From a checkpoint of a small mixture-of-experts model trained on Wikipedia.
Experts: 32 SwiGLU neurons an expert, a softmax router, a shared expert of 128 neurons.
Training: a variant of SOAP for the experts, 3711 steps.
Below are experts of layer 5 (counted from 0) of a mixture-of-experts language model. Rows are named router (the router's row for the expert) and show model dimensions 80-159. Each number is 128 + 24 x the weight over its row's rms, rounded and kept within 0 to 255. Numbers have three digits each.
After each expert's rows: "mostly gets" lists some tokens that are sent to it at least half of the time; "gets" lists some tokens that make up at least twice as much of what it gets as of all text. This comes from a sample of Wikipedia text that the model never trained on. Tokens count by the router's weight.

# expert 70
router:092166101168151133123135155114157118099147111151091162110098108126155156161097154108121118100110083083140092155171103135135139175154105147108113102086080113096113094163148136103141111112083159112118114106110095089112143141130115114147124166
mostly gets: " it", " It", " there", " they", " They", " There"
gets: " it", " It", " he", " He", " which", " they"

# expert 87
router:095130101130163151191137144113116105119132131130123142103092088152163142153133171090105106100119096119143131148139102146135128149149123134101108119108108070106101126127132113067152098113127135114113110130110104079092176125170089078174096142
mostly gets: " &", "',", " et", ".),", "},", ".,"
gets: ",", " and", ";", " &", "),", " /"

# expert 71
router:117137104146151171135171150096137100125166126165108139127106079136161152137135148103119120102116093106132106145164108115145178134170082157093085083128100104103105100182149112124143122118118165096087109118110090123096159123151071135144105170
mostly gets: "18", "16", "17", "21", "23", "14"
gets: " 4", " 6", " 16", " 2", " 8", " 7"

# expert 121
router:091143099140156141137166153111169114125170102174101156109110114140170144141118152114115069113098096107124115141151091173152127153166098140128113106099128104112122113160148127118149123120113147106102084102113111106106143107129118099156118152
mostly gets: " (", " [", "(", " (\"", " “", " $\\"
gets: " (", " \"", "(", ")", " [", " was"

# expert 68
router:117152095151146136132153151127163129127162097142105136094088118151139175156110153102123113104126101074142105153149122150150136122143112142100113114099110096123116118156146117088152083095122148114097128124103111123105176124176122109156104138
mostly gets: " also", " both", " often", " very", " again", " even"
gets: " also", " not", " first", " only", " more", " later"

# expert 105
router:107139134144145146152128144109134110102171120144125167117103104155138139140112155132128117111131109098131112139132109117151122154156116144110129115102126109127106121133133125090149128099097134078124115075108122125085164107128122118152069154
mostly gets: "\",", "),", ",", ",\"", "\"),", " among"
gets: ",", " of", "),", "\",", " which", " including"

# expert 104
router:114150104151157159151140136123190104103152112127104134083094122138158141128115156107150123112091100108114116170157107142132147150138099137112093081092125087125113115124162120090129121105084125120101092107120099116092131122152121101128109171
mostly gets: "′", "″", " £", " (−", " sq", "sq"
gets: " (", "–", ".", "°", "′", ","

# expert 110
router:105159094144157149140149149107149099114154110161115153090097097145136158148107154103120102092102099065139090153152102161150158147155115145109102088103114093116122094141149106102160110102102150105109093108107120110113153109158086091158104133
mostly gets: " Mor", " res", " Jad", " Fal", " Lu", " Sur"
gets: " the", " South", " ", " of", " D", " is"

# expert 83
router:113179099156169142130157145120136102117154117150100186112124111162152148159135169095110126112115120127153122139115131140144137147122119155106109124120102093114112109122162100102143103109114153112105126106122108112114151120166126108176114143
mostly gets: " but", " and", " or", " than", " including", " least"
gets: " and", " or", " but", " than", " including", " well"

# expert 86
router:108159128162144144143141156119142111119149107139125150106100078153152145147097139123127115094111103122137120137145108152143136130183110155110095120105089089105095129147151110112156092124085142111106097095114103105084150117153126099165114139
mostly gets: " ;", " ago", ");", "–)", "})", ")​"
gets: ")", ";", ");", "\n", " ;", "\""

# expert 73
router:097138125135152151139141167102160117103171108157101137084122117151150163165122154107114125109097126127145085146153126143130142165166107163103122144086107108111100119158134098100131092119111155113114103090118120111127130095150114104129112157
mostly gets: " \\", "_", "$", " $", "\\", " Sir"
gets: " $", " \"", " The", " \\", ":", "\n "

# expert 93
router:103124109136157160163167170090142099097148087148097143081112134131134141155113152105091086113103108098150102154148098164134151132140090136112108100130077121116101100143131140117142106129083163122132135094119105112113128089163094140158134131
mostly gets: " Animalia", " ==", " Phylum", " Insecta", "See", " Full"
gets: "\n", "==", " ==", "°", " =", "==="

# expert 77
router:110148103155152157151143142112160099105150114154115155094094102144147158143115148113122101104111117079139105161146109151145154141164115155095089105108101096115118103156138081096150092110113159102117102105108114108108143098166115103159110150
mostly gets: " Suborder", " Tier", "second", " Active", " PTS"
gets: " the", "'s", ".", " a", " their", " its"

# expert 96
router:120174120160148132154153131115147129114161121132107136087089113128145153136080167079147106105081109078149118136143093162170152127188104160097117114121122105103089103152145078118137084131085143120131116121093092102107110117147111111140113135
mostly gets: " Genre", " Owner", "Geography", "Background", "Location", "Personal"
gets: "\n", "==", "===", "=", "Personal", "History"

# expert 111
router:110140134117143145140145132101147113113161120152115155141115127170120125121135161099090109113111132139125112142143117085124138123139115151106129080120126094112104137154157110100166105117108151108127082122118071130103174116139115109143114164
mostly gets: " :", " featuring", "\":", " titled", " ▌", " include"
gets: ":", " by", " –", " as", " to", " with"

# expert 89
router:097163097155147144135150151125159117096155111155091145109107102160135160152068146115100107107104114090128105143129102168142144145133105154115116084051114102123100104164152112090135105105087130086101102096107132106106125103145095105153090158
mostly gets: "See", "Early", " Pld", "==", ")===", "Reception"
gets: "==", "===", " ==", " a", " ===", " also"

# expert 74
router:130148105143159153144143145121125108121145099153111143105124099140171152141084162106134093086099100130124095168124125148161145151159099127108109110107107112090105116147145122100174081123130130119113126106105113087113171121151108096141101155
mostly gets: " Gom", "ensis", "rena", " (", " var", " Kam"
gets: " (", " de", " &", " New", " S", " H"

# expert 123
router:135162116156142155147150149112182113091126107145114143121119120151140145143115132115114115097101110144167126138149103154148154155140106148130104108126106117103095126159156072109144113105095146091114125074101115131087148112147115114152102160
mostly gets: " Pts", "|---|---|---|---|---|---|---|---|---|---|---|---|", " JPL", " —;", " GD", " Qualification"
gets: " |", "\n", ";", "|", " —;", "0"

# expert 109
router:102150098159159142149149154112129100092152090148119162092096106144142157162101153098135089107102094087140116152146109154146147149161120144113107084106085094111116087146171118117162109112100155096109084099111119112100156112153121104156113138
mostly gets: "aged", " PTS", " KO", " aground", " Category", " €"
gets: " a", " L", " W", "aged", " A", " $"

# expert 64
router:113169089160149151149152139104152114120150103156117143102088096147138158154095143112110108102112086068140102164146107151135145152156117143109096086105103089111116104145147108113143108102116139111108106093111113105104153107164114090153107144
mostly gets: " Kitt", " Socorro", " ashore", " mostly", " AAA", " coastal"
gets: " the", " |", " it", " he", " she", " on"

# expert 115
router:101149123165143153142134138111140046137155116145123142106101099153123143131130149117115124109118105120144102120130116140153113144144124188132075096153110126107115115140123121097142097094134177106108130099112117104111184113155126075136104153
mostly gets: " their", " its", " His", " his", "'s", " whose"
gets: " the", "'s", " his", " their", " its", "'"

# expert 72
router:105148116138172156143154151100168115121153112149124137121100095170141139142098142119125096125129134139138096161152112137156140148161103160108116106112124070088106104148140105115136111111107156095103105103122123108117162090158108100151107138
mostly gets: " \"", " '", " three", " world", " four", " (\""
gets: " \"", " (", " '", " three", " two", " 3"

# expert 124
router:132127075137153151155143150088161123114159108138103172120102116136146143146108146117131084095129094098151101181131100132153138121146103152095116110122117105108102107157164100105160110104111156107086093106111119125118168112176094126141117138
mostly gets: " 6", " 8", " 5", " 38", " 34", " 9"
gets: " |", " 2", " 3", " 1", " 6", " 5"

# expert 101
router:122184109168154143161149168111148092129153102159106131103112100141149139150085168110097123069092104090119114150139128157143152140174123160120085122109116103110105107146163086129146122100105141113105095105118127101093174115171094118138093140
mostly gets: "IND", " GER", " ITA", " backing", " JPN", " GRE"
gets: " |", ".", " ", ":", " The", "–"

# expert 84
router:108171116119151117136155141102154089097145105141109146109122117136153152158109144107101129095127101131135111135134111129137127142169092159127092114140107091101109107160143103116166094096100147126093108124102124111097149089150100094168090144
mostly gets: " chronology", " Cerambycidae", "–:", " birth", " classification", " Domain"
gets: " |", ":", ";", " as", " be", ");"

# expert 75
router:113181091154146138164156142115151104103145101165106140099103111141139152120122150126103086093108105081148108159148117148154159154126106150121113105137117114111098117152140096124138117096124145103097133060130109106100161120157122119148095160
mostly gets: " –;", " —;", " dead"
gets: " |", ";", " ", " —;", " local", " 0"

# expert 102
router:104170094143150148152153154103143104111146102158114153105103097146149134168115149123125110115101102068143096159147110152155142145150121159115097105109105099118128111170161099119148110096105154107096090094118100103098160117140099104152103152
mostly gets: " Lemmon", "frac", " MPC", " enc", " inv", " keyboards"
gets: " |", " in", " was", " It", " He", "E"

# expert 108
router:124147088165171148149149152123170104109155097155113141087077107146162179163104173117114110093109110103124113149130112131132171154162108154107096126101100110112107117151154139121157103114122147080115121100111130103123157128143096090136117143
mostly gets: " P", " S", " K", " T", " R", " M"
gets: " B", " S", " K", " R", " D", " C"

# expert 90
router:096161091138158137132163146119130115088156102148098183104119091142157150132150149120123090122106094091153111153159104132145130120169136153117109098079093109102110090164145146102155141117115135116121076115139141137107166093170103079157109153
mostly gets: " in", " In", "In", " During", " At", "At"
gets: " in", " the", " In", " on", " at", "In"

# expert 106
router:083145115152165130148140149108128096114149122148104141106116114159158161150117135121127087090116114087126092139111099133135147152188108125112103131094125095123129101151156125124158092110095123099105138089116116107119165113132114124168097155
mostly gets: "\":", " ====", " ===", "rena", " returns", " Hawk"
gets: " |", ",", " (", "===", " is", " was"

# expert 117
router:083172115163147125145138142104129103112149105152091148089108113139135138138132146104129071094103132109148110153136119162150154139167097165090120108130124091108085098130165109114145089122116148110119098113107122111080182110157115128136112127
mostly gets: " about", " near", " around", " approximately", " nearly", "aged"
gets: "\n", " of", " to", " about", " with", " in"

# expert 118
router:108137126166156154125141153109157120096174134141130137102098121122119117131081144114119119094114109130160114146151124145159135132178117163112122112100132097110114106168135123107130100109109161093101106086090086119109171110121129077150104168
mostly gets: " \"", " '", " (\"", " “", "ians", "ers"
gets: " \"", " (", "s", "ers", "es", " '"

# expert 76
router:121151093166143125136159154105141102119165105166082167103113117153148153174130135138102105117117121107129088131135116166157147149160121132122101096092102118120111086127149074096142109120122169126090107105116102114119167119170124108139111136
mostly gets: " former", "See", " nearby", " proposed", " retired", " named"
gets: "-", "|", "=", " former", " known", " named"

# expert 97
router:100165118149138141150177141094141114114160122140123149074116124132124163131116138102099128095103112098160100143136118132133146186168115137112093127099117096114123114147140070109133120118121145103095081076093083117089134092140110122192079139
mostly gets: "\".", ".\"", ").", "\").", "}.", "'."
gets: ".", ").", "\".", ".\"", ";", ".)"

# expert 69
router:103154119141148141145152149118196103116150132127103153120103120123158124144151136118096109118119132128141124108143115150165145152151118151116104107129092108132115118141147078134142101106095138105125130112090114128086191096151114090136106143
mostly gets: " ±%", " %", " Opponent", " Pld", " Notes", " include"
gets: " |", ".", ";", "|", " ", " are"

# expert 103
router:115172087145140148145150157098162100101157113163097149109099095153140151154114152115109105110100099066159094158138108149150152165150118155113104106081116097115113112150165100113137100100110152113120112114113117110113157109149112111154100141
mostly gets: " Spacewatch", " JPL", " —", " rel", " LINEAR", " exp"
gets: " ", " —", "%", " he", " 0", "–"

# expert 91
router:111141118142144136139152155123150101101144107163123142120088115156162151140101140118116078085106119105137095155142119153146158149159100148106114100116123115123106112157139100103155113124096142101092121105110113097097191121160121103164089166
mostly gets: "\"", "%)", "}", ")\"", "\",", "”"
gets: ")", "\"", ".", "%", "}", "\","

# expert 107
router:118147128178147132154148168112148127108138093173119147092106131155125159135123151111069087116115090078126109171130102116122127138133111153120115094107111118114108099144155100124163108109096156109092111099108122115101137102137116088152076163
mostly gets: " —;", " months", " –;", " hours", " educational", " cost"
gets: " |", ";", " —;", " /", "%", " years"

# expert 78
router:115154117161148162136141127118166115112171116151107138097102108170136182143111147126124108104115117096131113181148112161154159124141128133109101114126132118110107106154139105112149107082113146095108084101105128127095159094133124128157098148
mostly gets: " more", " one", " any", " every", " each", " small"
gets: " one", " 0", " more", " first", " all", " no"

# expert 67
router:112167094162155157129166144116139117112157116158117157101094112141136145144098151119106122097112118089137102147143114157153149153150120126114101096114113093107106111146161089117160114100101148109108100099119110105102158104172121099159100156
mostly gets: " fifth", " top", " third", "www", " another", "second"
gets: " a", " |", "th", " an", "|", " of"

# expert 82
router:111129104150164143145152133116124118129162130150087143107108101129143159128118160122138120102092111107139137140143093177157127174157113150096113114090104110101081088135145112105143077094121129113104121122116131120126176120138115121155102149
mostly gets: " However", " During", " however", "During", " eventually", "After"
gets: " In", " also", "In", " He", " This", " On"

# expert 88
router:099124081162131133143168160123171122130142107148102141074103103158171145159140139114092115111113110090128113161172110198164145141137111144091115095111106113114094124156160073093137107120094141111107097092104116119099162107155127112181103142
mostly gets: "|", " Coordinates", " •", " Occupations", " Occupation", "Personal"
gets: "-", "|", "\n", " •", "=", "=="

# expert 81
router:120151079154155139138152154104145104109151102155107147098101103140141144156114147104129100104097103074148089146154106147148137139168116158112098128115106084112115101148155097101151118094107140110122100103106109097091156115158099092146107150
mostly gets: " 46", " Blood", " Iron"
gets: ".", " the", "-", " 7", " 8", " 9"